config = dict(
    activation='gelu',
    balance_loss=0.00154,
    norm='layernorm',
    norm_eps=1e-06,
    rope_fraction=0.25,
    tie_embeddings=False,
    init='normal',
    warmup_steps=200,
    batch_tokens=32768,
    z_loss=0.0001,
)
Below are experts of layer 3 (counted from 0) of a mixture-of-experts language model. Rows are named up (a neuron's input weights, with its number) and show model dimensions 0-127. Each number is 500 + 50 x the weight over its row's rms, rounded and kept within 0 to 999. Numbers have three digits each.
Before each expert's rows: "gets" lists some tokens that make up at least twice as much of what it gets as of all text. This comes from a sample of Wikipedia text that the model never trained on. Tokens count by the router's weight.

# expert 17
gets: "(", "/", "-", "N ", "born ", " "
up1:477589518466480460476474525531444392439431480470510615546493379492526386604517582497557489531440512527582529361499562538496424522542538466516453566528602575557499538541523499477462532548510495596508508525467518551500456481392455405524600551448546437547543455559488512473511464436486522495514388533467521520511517496486573488510488452495549474530543488579550535495548500563555540538477
up2:500437542524445550439498382411487509469484471634500498457532540499487428523466542460436521473455466505493489491490560478513484497516615442376576548445492552453452533517543545429547623443545551495511516424474518581555545537517465528541547495488535518468450463509457519510439450478486453516517428483511492563490400510603533487470507458444479513500592531437462504409489596407439587441407
up3:533481583480407541504516423457453401621501562554465481603535531577525389538499506575505513540558541508502483502533486447463552498524563486539491547497582477479518584452439502543476500522538575520532441529477516497549465447443564554533521444603499420497529560416563532627475539444513404508493572485529381490461543472501531497480539436466524518459469404502550498620433471477478498464535
up4:446402524530443487547496450481580499452440552573459525551534512493493408576546493495478470607470448491441491488522610471604536518476463407488531483476580550572529520485475572444453361552505492478565524581507523446473455435518545529487424556484487539459542522535517507540505448489593572514482459546546483439487528488529481504529457538550644477573561347484502481567543493476441485493547
up5:509490473475509564501533489516564482495472501534600416418425523460459482539482501518520409416425393501499538520473412472443573430484467481436419509455492536580513494504611498493541546509554490450485447499525470490520418476453497455476486547476492408447393406491469511565471567431550554503408472556498498587478442543439540495462426471403527484464493491448556498507496379438508556466370
up6:591574519471478459586531520564592479488530501552527455526449507487515438557592481506532499428531477633443549493573496570502522485524449489443520562496488545497465575466635415544479507421498583452563500535480530504522646526519512552529536488447550547549506521498465508592530404444476448555502573475548498464583557445560509493427528419449548560535523521446433566453504493565462479512567
up7:354506427464462418413526430536501556485382480572417484450529533510402461476493534427510500473539502444474469491493449435540430512449412435429506456417422481473553614531491456511527527510551517421490419545458489603400495481455497440467463538561505516502431442456590506481469461526444559467526423489469529507573504465491564501441494492470498556478440424499470477494547515464462459528602

# expert 18
gets: "1", "2", "3", "4", "0", "5"
up12:580448489482445547452455532491510448388536483495436513435466408528504503548405503501407583501414545572509446546523582523505510419389524448474445372512610424513500451452503514546473467486507413471459499596532475457538417485509387519494547522534497445516564463431506479497501527483487489484479479427514538482461483499483593533374536430452538518508482512592440503449596489514469563488497
up13:488478456519404507491550614526542496506489501425476520491544496496476554480528393530535453581520550516523493402426483584497576535623465431523466506466464511552500465468544506549468480524453413418543532521478535466525592507427579534513516494510374521603565487528471540490492426391485504462547488543469563547478451432581429432481506516469458479502455598575551450597446521515514475546587
up14:606502422430560412454441549521480525540408412484478491508505417503440562502527505546481560574408492534548493389532546580521574472438450453466407523497539508498518521539546532471466502508491507465437516447458415422550583497520570523551473517488487577421556520543485545466426480412399434463557502575485565480490498415498482490426566423534463532519443575489484530481508564442512422520436
up15:493523530497462462538581453467572502492438526544518415451468451485491529526498506541527532546580504477401445629531558489522475540532555488556405534482573576504503513505515546584542444452476506523446529612503426487452552506512480538554506549498551456518419599537564571463499415415422562466520487429516456533574482587518527442624552475523468591460521452436444471565511583456548446457517
up16:374539460462465562452456475526561526565540489521428397522489444391476436528569455556615502432560524557531525505572439553480486563485491440488535490483454541503535472517449417504474484489532493520590502575522437502496563562563540462515469614556480557477549453499522554506555467480494516492575473600414493453422476502537521492384529435466482536528578508427438571573468514537497518392512
up17:508537445481518532490517527465393541555445480465599510449528497547524562491488499380430532568457481531475412452540542536509471525479499495528512422528521470484469559581417568517432490498545572447601482549517584480531333463414577440519469567529521459539553520468549410535500493454462504494438531527577491421558512538568465499438429416560538575475545449514511559558426507477445457541499
up18:467472507473500373489487487563489498616484533550492511557487482450551513537463552374485528469598504570502406453595523603451464507458483478548445384548470437402507488528490497530476457558532510542495548496527473485513541570507483514499481560526409495438492461418549539500472535497482471491541469442477483582427489635509544504524509462590455484493515417528424417480501436469499395626506

# expert 3
gets: "the ", "s ", "was ", "his ", "is ", "its "
up1:485564504510496452534404537421523514477392565507482434492492518509550557554484520489522576545570455478536529526607455475547558480428583534575585515463461526493438397574520481451532490482468530527501445427488487476519491506413561506555569473597507483475499558453446495499493483490517486601555415436558520567547534486548537567460505617563506442552355470533474457518477543502387534578492
up2:494538549526423513483433440540478530491597541527572478478505610530505482470498505565450616541494500480513488515522508508557491513548503444535483525450473515505445486589559454466608529510425510466585513413489482403518541581515594475484499483499487536456619441516574532502380469497529532519410517556591448504456481478428505568519581393474503510464513497480596426636414521544508547488477
up3:488494449511422497496502534510497543501519511475435518489498509538597485548560526523536518559505537495537417492562518533411477518542432495454573490489464538555581588496521387492415459535509462513549544464521430583634565589503475593517546448472562445506542444519528470486461460604432439514586560498443473499475507520536483453432593420541428548497608478527418462482557476538531567488621
up4:507525560476563510523527483608512484443490382360454515375478537551585477543385526486488467527531585504559461484539469472541525490504504577463518491469488469393506459504521484475610494526501507395516496509557479533482563396515491473470470399579465491441529516497535558538525573416545519589498458492533520579500495505524514600442447432495501495566472527456560474394544473559556579499527
up5:536530490407605452403509476527444449529373506504477547509542512557443512487476454524603557436495535485539535453473427496448553490405455543471585428578502482408529455470491448543428523494594509474525445475548502516464460518452554444554559490516464415561504456416534487447413544470450453436459541539461474588502589537452490425530439482511508472379497508520373509546511524480494538512449
up6:557479538481451526441528446499555489513463536514410554535465417440487435510508524522454474551421490559489537530492542514504567569493589468526554423469492572523467497485523508438480504550563470473601491533519457465429447419413561554444513461495421393492491471418486429546522586513581520481413561415467462598513594373510505435483513461396547454542467510548529504477539587500521574503431
up7:491570432551418495576500536482456521465497519505445394432459494559597553513478473566474516549430411490507492448638507475519484500477509477534482488544463541522457526432513493478519538551445535453547372563496441545489477544428436511565587468488417479535579500487528477460520575490463529373470470480512485586543408508442532603489503496462543462549559411492449386568495512556506473460577

# expert 39
gets: " ", "The ", "United ", "A ", "National ", "New "
up2:519473518454470471437481531541482519456500488493499510559423558477551476527549508515463562568554519516475477485454527488465490582544585475501419516441498582580577501506562529416523405543467482545581460400528394419573458461405522477540535475517494495463641472544561505485592525439570515530499491537527514457453567446478562558439466449461634453501493496420441538458464602491590450516522
up3:487522411510478516541510575531451495474520531506427526465491475483571418544485417494557496485503493536518510479472502483448588441497481434471390500502494488558482489521433505512491539561525558462566507412535626471437474483523448473556486587377412520539542465519578539523499511500541518428373505444367455489454570544466401594491432525524524543445608611513502527530530439515498565525449
up4:526455480496468481456490516492446550475558531526402519438530498512487536462361473558463433474515467531559519468550490497485512534478406522439583482486478466483537462456532391564448434566558543528682474450515475548434585560368549433552476539520487585491415533556474508477452445482450590492481495493466467442502462587517591436505437422507531481519497466530504557481534511471512537548594
up5:579524501504452594540439548540584594540486534499574516509506521565452456481406487515586445572473550500543566473479504487489541587548429458585424482514527514557494539564484551570455507454553518508548450471568590568497522532496488505565531540489520540524509565613566524425492430499440497554462607470497376465501607424507537553539513502437613488489502526505482491568432557457545502560533
up6:536488472507521495323518488486520498475541538423556446533472481464475528488466554469575539584508455588482526516437469504508488370388512496486597557436448476530501439526481550470541470518495496533438495481587545454537491445474427524529488533456405472451400469388584509397470451522572498565483521551547459500506412520551438465462569499510594475532439430471473542544536588487541532454518
up7:550449452495497560507507435520456490516420505441449468567490493549447471547452528466553470509519452592576497588496501378521549468559549575506468526585596522433558578439492490580501490480548411484448466490480517485547426567489417461519516498435519389385493561449501495567565395503486459461425500487532531463459499415543526503430467474523521480470486489546457621411568489509453523458583
up8:557527506552459487483449499554409505492507486502482518461517498587432493595572507542541535580455428473524477450483468489438580527489475500539583576456442484463479548565480433604529481515530479480463553480503435537472420487484450429586403425452529589519524481529453481550486336511561495546540528519475459484578513417534454486485444416503562481652508525482415440499528587497451442494523

# expert 26
gets: "2", "9", "3", "0", "8", "1"
up5:469443508364442507511472425533456502449609517464508551544411468525589522497502498512490416395458596509535434539482616439521519428392457512498512496481468517565528505535449415383542525549420560425461519512515451439575512487502572528577534428543515438520448554466558554453413497457481465479500490494463484486567485486579566480495578515493523555498532553511446472558453511565438506455446
up6:481606448558561552520495576480520521524508499488411506552490540455441551458494568498537490531457477555496531494556529620443507559517603431531459603479503513421517522469405539417512484548549469451410507557444546503528435532464492536498553562506500524488440559491584434645503492451436478576449561557605578454471582509513470598538475478536507581492493488536478483494546594555476489527557
up7:471397517535403448432495470499479594473523531441516445467492451539497476518451439490468567592611512420525525533454464541505452513517473450464455331494572472537484441575533571528510409470431555475522495525561509550488587460464607509532476529532516540483544536481542565444514543489559588421505508568572505491540534626562530484494534446513494472449502488494470447565476574481473427594526
up8:521539473445499459455466522533500451496482474515494490546526522487428501427476510444458564551464590527502530583445461522491530547477495520530508460532509488502594498391551518470453520396460531592457500519511458469508489453577369415533501609397490496479462520513463570479528526369478466473431538497507515557602523531357642477488515498450472577521379516531518508530447478512506505599441
up9:494480548520534415523626474481457488535505539457470487541449481479525593457502494438502519555552519538527513520476506485463421530484477482665584505440500518461578468484573579517485552504540513550415478403445488596514552479456543493387485432576534483436507512536484548555466591485519587582505426501479524537443538556498533500581479521449495598529466446473422593552587540541491479464412
up10:479550371458591489442503488468566444566441471486434584511552388441440527457429512418452492544459503584411545521490488526479473544481408501570426430490536483477478523475408490508494522484525470437423468473502532511482536528514455618574485493510504526476457611504524482494515526416432490519513490476523488571471443468621551402487534437473468563534457488558461509410588525453476512596541
up11:433476472554531467519566506504549485516542555570373469511540537462514461436385471527477509486474502521487599476527418628412445523514451556519496529514492479443607521543515531481497513546531561562537540492539518567550495462420511514512561503537483470590528553472488483550566483438470561428392517511454581430535513526486440456510571376408478469526457559483493580439521408454459606522476

# expert 62
gets: "W", "S", "P", "Sh", "B", "R"
up4:443427490637523522455469535507395526526520541442588531487426520542446516548526590507489475551490568523482493544554508549575511530498531469589581512442453488509488539467421475520506532557566427506395454428530514511561519460589506568525526553455502504565552559545589499574497494585502585633485458488470518468429466570416551558491479501571494511511543500581472569500574579501554497490566
up5:452498499427527476586438494503442506501408500452452437474571439566404572522531447560445504458504526540446491556463572582532500451410519411461536474484477475490503453472406471471496547504516418432516417442480391501496466541559419540434557500532504438498507427402497472534548458527391530482453561495520658472522549565462498583481516482488553550549471433544449454557480474473441490503445
up6:519405526507492489522391534535560509494491543514484529574464489497461518398511532506481481510426457483478444557510484378447542440463368462502447459558575502534523505446502445398511470546473487507459495492618471482531422412484374451471515486466529402503468496509582459492556534450457488428530487441509498468490467482510470489507617503521621500417573607433515577448427448551527513511520
up7:524597542495467601532480512457523529499580451470513469444595444460543518517470513494511589481481538494445487541596468506548528503526603535568550508468516448503534479520456552543505567502543515552542545587361386427464503467612445441393462509444419553446507519542449511568500559452519466584504512525481528440407521478517564576500490495505514422473462445509500547464544422429574447456569
up8:555512578465478432521484503513390569496462546475420624460535501536536580500531432494491557437528691455536480536508575482476576437502516469464506496615467406451513485427454555480582440572475544512562499470575413439540525476481415494478501526489476452509506499465601508424552536387465456486496502569559500521455560509534563487481482477498477522507504501587444490424543494462495519560476
up9:472480515569498498521389448488500433451414461489470502493446474523464489522474522551424459484423461510456435473373538513528469502521476509498454522446397564494390389414648397500473504534533434435539452459481539487500560574527514451452479513489464415483472493448453470474472584566504418470517541527486559510503415536543510543522511510499457408402395566497464542481451439498521409522487
up10:489481496407522508486441369443513448501464429403495416412486472433409576561463412446517477484507566452539516458489596522493543533527475506455523401532494488468458525541391480452541441542428503514522427593541437465452439496474515532475422598522390514477550441513567513465540440471493462475447517546500476469477492461550606463463539485590525459473551434459510483532537563428462580505532

# expert 29
gets: "in ", "on ", "In ", "at ", "September ", "from "
up1:485512441476564541415531446522576516476475433474296427529433500499514558531452512506451453428465506511580557543493604493534411471502570540497497473454577499496602518506504504489455451494525458525453474532476543465511617565509501611505469391441444404556533497524484470512535510525486456530542484439468557481501506466534488547537437442409468443472600441470521471488591504425530487501562
up2:597498542497414519568585571548412535523441484448483450512497506489385493618489573522491542571458556391518612545497533593518506488473535432468503491442486529481572591522484409419582528527488559463463462611504542442485466497472562545503497538549559470588579499528423556523496513533500456510457489451504541468567574478440468536485493463515558466550450500525433533537576575505559518502562
up3:537450574515495518517462560565455536518374552498608461499549525572486431555589519546482478547486492590534490492488462555527482492534515637579488541570496536453473481521538496586555551429500461397567479444524469440530435483536493526489467490463564600384568464474495534524528495495480618569517522482528433540492468453507404538475505454527481540531586508450532386515412533565479520490569
up4:472485417500509465556510520481635494559530484481460501557514561555478475439444525432436467518577475531458554464494517544494532413473500507541463426414546535517509474553493532460472455517574479472588581471515484531501484527505543512430460496498427446331512524499524412534524474516461468610533477453523496520467483456571585538541447577495530453587450462569409450559558508483384500617579
up5:545562468573501491478574419627515466493401509531537495507490485364506497452532447496536467486480497581526552531510480466504476486636496563489433532517436418491568420509475549572595485498511559471595444590584430572480474526423490495376454500466472530414521529534498579534544410429476487507476456530540495531480447503413508520460451559531526478574445469453562507563533495498518564467515
up6:504604485461575571395447563460505509578562523614517451548476490488547596504408546492438467544479489519500461584573503547517473550574491479547528387589426561524535532492559509532462523541490530543461524522577443464572519490513417559508478550495477577501490457500461582572517586513526551462507446561472508490424608565567594426501444466546517526564506468484526492502427448472591503503510
up7:464508481547439515414423448464471552465479492449446565462560460416490455493582534543498532497489561540558510578535470466457419460408563513503593495460522520479520501405557470392438583474595481551541544539499450576481476488499421497474566556402557625455492460502563443456540541522548511588470419498555479496465533529421431451542476467549555501495435560474488519461600496454539576535517

# expert 50
gets: "of ", "in ", "for ", "on ", "from ", "with "
up3:530560502415495450509494502508605565509508476519527444564485549522482463582534476455492550580454517410417486474516527581592515468567418489443579461411524509444525531608548557485487487485545540453537543464502412464466603467519446489506482551431558487512493487458601480484602506409526445499558552477440503461586465469487540623543559548489441568387559491518521499427546480479524534488437
up4:465460564541526484526519388560566478586558468469482465456472515508579563484575535489525446542462477563504538503523429557525494409523545512548431492550484566499420503525535488450449529445546498454495468460408559513482511545508489551460487537543510516600583451527564461536548497475476553540443454536575592621480520550553516491546577621535513484521422604467434402471504544447466603468414
up5:393526559441525496474531520585437540412514558480490501518565513508533543540463529452538421507523591583514520461474479447489481596488515479594466487535489443546451448479423512457549432527635545496508460483619477535519466586497474454465397466579434489443499432441550533487462496483565533461463473463460486592583502560557539496486545620475510459415460504535462543513487607534509411547509
up6:569446513524601470552410442474462486449526530489520556446531501552496487558460476566504490551516464572478457521470512345471570526510533516540529534474629486447510548439444545449545433459499429515420487499499489493546491596490550534565576535486447378431556517527506529561480532518519566601490412480529534529494444478514491487435459541453539439443511544553435500509465422478624483582593
up7:481598501530436485450537489563512459482477468448491496401512512474518493455440530443516498601455521436482492503610502548527500473632510487562388522463375579593475495577504486570449566441503512492527588544497494520552538579543468553510540393506469555493528543434543480502533504581560495505486541486526524504539400461519404474461550505507533470558429442596533541485393514497497441461597
up8:519472531497510484516636492528541474558553506504584498610496500516517466470480487488557425510411593554562507554550472491443526532538576503471335522495459502514425444518541478557522484513542438553406497506609398476477479551472566500400367451529556549549528431537522419542546550494560465440496526464467539526514538543483511517428537583598516525493457488509560514485500447558442479562518
up9:479532590444540498565491446566570459551455576452485558488402551519488440446509510539546521446434587576455505511513610486417460522511542482429503443481449540430506652520550554540492494483561482462555524482487472424394573510575543458445534471547432470543545436443502457471486517489461478524531559506480470565536500530481589575505559606484596484431505553549471555482491516439429435544533

# expert 13
gets: "S", "T", "K", "N", "D", "A"
up1:513550441516586391551493568492558434541521514557611498435595530458520480486558447514511476502570465522451534577481486451429417488551475488374494512491535500431403523472499436598478518487564467561572431488455532536343500498472462547425470492482529474510550490460462502455423558511487510438495458430404481614575456511491510510545520440434475505503546515506468518570450498447531470405506
up2:609377505529521438545537428507539528430499504530510505447442496402481498519555513510520489530507519445428444491510495529490507492505497323506479441457501582467418524478443537455503527542526502502374517447472562534578523488465460491472483563526378454444499488467440505396455523437469452469513482473456529471476421503456489439571496515409604480468499517416576578476462498491605432418526
up3:555485467408483501443483533499549445528543462556597475546492506515437545490551646520439416441428464465513438500501402389404414529469557480464575410516431504456577526569491542567472536466465476524586501485453452489480495530572511488490449485391458488514439551520528558569463482459569418433482511501559446449531456386401495509491506535521495501447544522488536577500425482445526506510470
up4:513622520514521531497540528411472561513490502519508387592529491512571557478480488410473442599473419464603360537493500496552398509492475521574521527484503519418439559507536476490491567506525498470488380529486494513444498521523578545436522568503551564543568549523498450466470490481404502553492505435495505441455461449459589574549602463443511540521553536530449531524515631463497528459484
up5:485591475522457476512418543576540498509457554605474474525504470433438583472487595492490537482382508467506481470471480452524522439458582514523512445444432494533454502587394449490541495477472548591552508522450336402413433507518536594485450492406497529569558474586512555458500487468481462482463530470431503455511507520460515507392495481449450500534428543536505449580498457483539422499442
up6:535512566406387478544468445441490500513504408445535500452514453546508536492579617529508486458521506451519546546571426476497481546460503505450515603515505572575546572497454471575529515564548566422525517490544563532466479391605515540535522488471489480538463430541624475483422502474480437500453515514549521530585572446459462458521581509446514440489517534421439462623572531445556459489501
up7:525519616472608426434493391469404531512524497390435506459481488517483471446449464483559579562552477536465553507530503514524521563527488555452530513492449523534461517487576545559444409573500531462535457440490470391515529522493503505560423527534448495534497512453507498411472449478495550519529527508498478582468500539513335514443472494463544444486574598484419575526549385451548558457443

# expert 55
gets: "C", "D", "S", "M", "T", "H"
up4:436506496504468475496589545468513459594459540496533506504562548543405521476439498419447580615505529471476490478527499535418519516519480514463498467460431455514578515471488604501417531460462505541432502564550457545535485505540522431429465524464508438530439407533590458544502531427450592471465463464504504504457390508511548460637525467431449491493442508406552556476501474616537544443385
up5:542580486492493415489456647553530422517495508504402560453517535458545444616470521472535491588541543549370488481493527465516516453557498489529424493578599485489482469553570470523449522404550430480449499472558628523473529456461507562568524505545480444512551518501474461512617561551494550488493511428525436511450490420433439567479491489465549469496476532545443505441524425507541504554586
up6:479455537425449409607566466588517561446442442474422500576502448525539544491496516506500535392457551475474473464450505560476518414475433474465383542549494538450520410371509559568502565547495475570460511504514420459466470541423363519518551455445489477461507556432430436515462532426542465543459509491618472467536423535443478467511589469499525545463460463471530481518469529493473463484477
up7:569427561540470502380435474491377506450419456504491473422437523531439583535497568442483409431479507453488458491461460547490474416510508413522456446549504543446530464458504396496478478529517524453486456441504407519500535466543449499453499456428418482532428536418399493442426405478519413450470428411474515519521528410534470434527474434528461494452450526534523455452435470445475443518474
up8:549408503468503542487478429484519489607485391474422542480497466482508486467513557514505563457442546540455520569506426561550465472490452534547554433534504454532558562423574451489487461510567487363492472503483564581480498626435504524528568436472429523460469524474508400467516460473542508593532484584474509488510423426553517417589554553548472553596518537545475535535534558423499453525419
up9:497478491539441552444519538609418492514516522532564590405493489520399557515435543547492461521507538610480554476526562506435521422473499395418471445509476523574556531473432461545512466506525618622549524482478457505573504428566507522488511517546483489460552489476568526563597599492532472518471515555577521490563552505521486449411507466511464458487429576420484555447463525544522459449596
up10:584471579429477543520518497446490521546469530541430477507539509525473564517472618497560497521430549578564628500380535438407590513498448535542457488505572569429571528509452566560561472500581523483567504476415461528521432462488466499519525444538519458524532543523452472559509451562482530548536475466434427457499560486591458552498503448493487578462464401572453516407498426496420453523466

# expert 61
gets: "the ", "a ", "The ", "an ", "A ", "this "
up8:455472433527564577446405515465473498575506515559448464497517369417480455435507586464474517544501453404470450532451494438459463512450476554418505403561465518481542608543468527581555474577480531547528459612551516509487469525383418426541528512502583551491466520502458503472556502474553532555508494492481464460534492507500502496498476561503532577550517522430457424508435573471497505387383
up9:530551441440476415500485590489538600463500502497526422442440451510478516493501566456582524494515455498589475484472429501564529373629531506535505539466471489477452496469497520386474467475533505438523466471501500511494489444519451566452558494483558504523606476556559483522568490385542610495503589483400589513454491408463524454581478491525549488569546532480494478528497438543451624567541
up10:454499451569506574495456446513588570504507579547591482453436528447432496504489564469423460531577537424500450423551558514533438530528494475547483442502479564591580498419453420485504434512552433456408617602543475544490549534486528490498465539460491602521510439546480454482389475488489489596561483455481486486521504375478557450484522524468436481540538460474547408484587476476460496541530
up11:522528483495518551530446613545496447517583510540507493518485493523563547617521456483533506517507452473557405474580561371521478449534591483460464509375506449467529508504454454493526448506482406518518464463552508534568468602418460549476487514551549447444450479532488568553487492514449483456412432530491515551549456490662548475453599413458508521495572486509452489455535594524506547558439
up12:484472506617553546514505530423535495564497467509446490537458533491508508536477469449474537463459498568525601436475581526434558664596492488497525464451402515486480450613510468466545554521555513407513488478539433483420406483483453464594415511580500515476440539535555489516472490503440581535491476515477414482509601451570591554465487546549540541510499445611443494562442538480473498489518
up13:510513375466578433462414546513564455523470487531522515547514500539450439439498570458446523484438398587423522502604423471548511451498523504415540488502496566504540559501550467469473427469423548484436473519454401465391462466588553523598489535504512507535498493515361537531493553527477534474458596462549558523500566498552470536423592519517503606495496455552465439535527528504473441449482
up14:403425472522566554532539564447563575496540483423535487491462516510476460516461493420538539526503516497424424518524450477463501520529513513546518437455534486479481600513393520464442368523454529501499489463592496552393500620592544523422474441554471474491448597518533497558503584439499426533503437425513463507548488604509522595566527575523488482529501494519447535492655503465516516503498

# expert 5
gets: "to ", "was ", "is ", "with ", "be ", "were "
up1:418530463601494494486574456573486522468532448479432562540471485489463502479485525456435537443599582511494412531541558422420473465387560517494451499394484508437503541500489528457403458481526450445525557480460566533416401524510474536540543429526478557452465541488458555480504494499442445511435457536446446493454564449454615510499464437479530489581512539510461389575472497531546531412399
up2:541511641485512513459515537485507535457498486516529360506573448509498496494430490558549492537479436465610519573508563527514551480588431548540456544465482587540545502522409474609526503481483527514611517382454472538475480463411484392502425431508521499536464520508462474433464495536550505493479556470552550486596560407499510509500455555463457509446468583567466523451510476544581487593578
up3:554583523484583476432487525521558523474587479491571513403470572512496446508470528502534535515505518509484544466553563421409542486434593524609573472497542438424508494465511474547531442384546462394465533519516446541589457511536469593469476533480529421535519535580530641445509445533556576572589477468550422397507490461490433505469465561478518544506488554534518493434446490513488536461525
up4:493556523559526522495513474524585472524479533488532477506476489494594477521399526546459443480554463545424643492522465499597437511607472477511515474409478478505471613396441558548545465551562560548542548579443472423495486443499534508499535437404464475446531581578546525502454501570473436578559530499467520533513577556422541486452493556543417569479449545395540524481459503468509541563525
up5:569564435500537412546445528574465438470486377403568518493557433508467565491475595507546550465603562517561452553437424522447528456524540421471546418531497531542508515534533441536482474565534442474461533519486463507509503473517512505512457493580531533413408506532453522525475479467418512483508547478400528499462416523437470640565561530514440533530494588504448573567513514513412465509577
up6:604500496501538560450550489501455450589539480450523381508485534496459514592551584543451528513556516488516467460570531476503454504512462548502551545566565479476429489599375471542490576605454456471490623447467572474494547507473515500449415542544441414491464497556447520472417448521521445584513445505484496470535526560489447510528477491562556405536413445487610441562462474550532534514555
up7:490417540473465537474357466517495547431480451544530527452517483431596500463430463443551478516567535622525507516529533480506504531498494525597507459633540520484484448473526500497550435500434554510470544507425514476517527561543467459528562576478406512452473569517467423470492480518542561532469456557452468467531563451574485586639401543492483494567527426574557473441521460467549555567571

# expert 48
gets: "–", "-", "201", "202", "200", "/"
up0:506455466418566500406430529607553525482506528517562425608527469470516565431444488454442380455453556637480481538497586506502466445441460483444418421551482514527561458511468472438584543468630506426524513532455402483511478481631478538519491502444475550505582504491435471541474508454534490494533521575517431515488469507522571450444480552497542484508467545544512513592436508503491560504486
up1:583449437441566447502547438517532549447523481481580511553511478472497525508489489506509469536445413476468371593463495516489688494519429533453443467628553501518470560413520444494523519540536457433472458589583410458533547465440504492587486511427524512537500531446537471564450540502537491497560532467569503530508476518524491478521456506512612452441541599461570501553493468510524493398536
up2:497495610431498475502459474522378414501539456544542547422598463516543574433483488490467572489527486485621529523554555481472509437552486539515497495526554457422453398573507516514469518491455480485449462528492443464466545528497577457521429398474415417569495508472565490475541557517499518516574552470489434600476409482508489558471510513456485574480611591556485548608467452428510446460479
up3:565517410526543561522518530449563479500495470519463435511463597514392411536509540460547491633527470523443411528530514512550539460559481528411549555462473547531530600511539533491516503558591557513492577481486632506452590482585525525587539402490536453503504523475526482469602629422547503524438540566468510482524511481513548518525520490488547544450502470451524490460535509353523491481506
up4:507537557533476575522573547459509519435586516463436493510482463577500479531514519494462488609446470501531469488470552489517439550463506499579521545591522504521504532514576498641505473599512547567525545541521541514513545482569535496544456510497453613591511601465519425532457536395586499560548487539454419422484490514555615545556523487613474457583507556498458443541576590463479490466525
up5:384553540469411569501540530433416504564587468547468450452595504545499552514545551427470530475593407572478458534539529471435522504471504485486499524446480572559539409513542493621464568525521555552624556452483546463446495496527526470490559413461506493548507444500613456528556592511467574605452499480540490431465553493565586487467527471507506510510439461476489430491534452506459515455461
up6:515505437515505501506573476531514478573549546483416547462544548552503532467454516444535507493451465567506556474414525415467542487439577545490517543447463438565447486491582472569471508421599548501522466491483479474485512507436524408336433483457537417414421516426506579412517528563465433465466477384451526516492520506568486501556515528471511558484563474479571520456385477403577469537486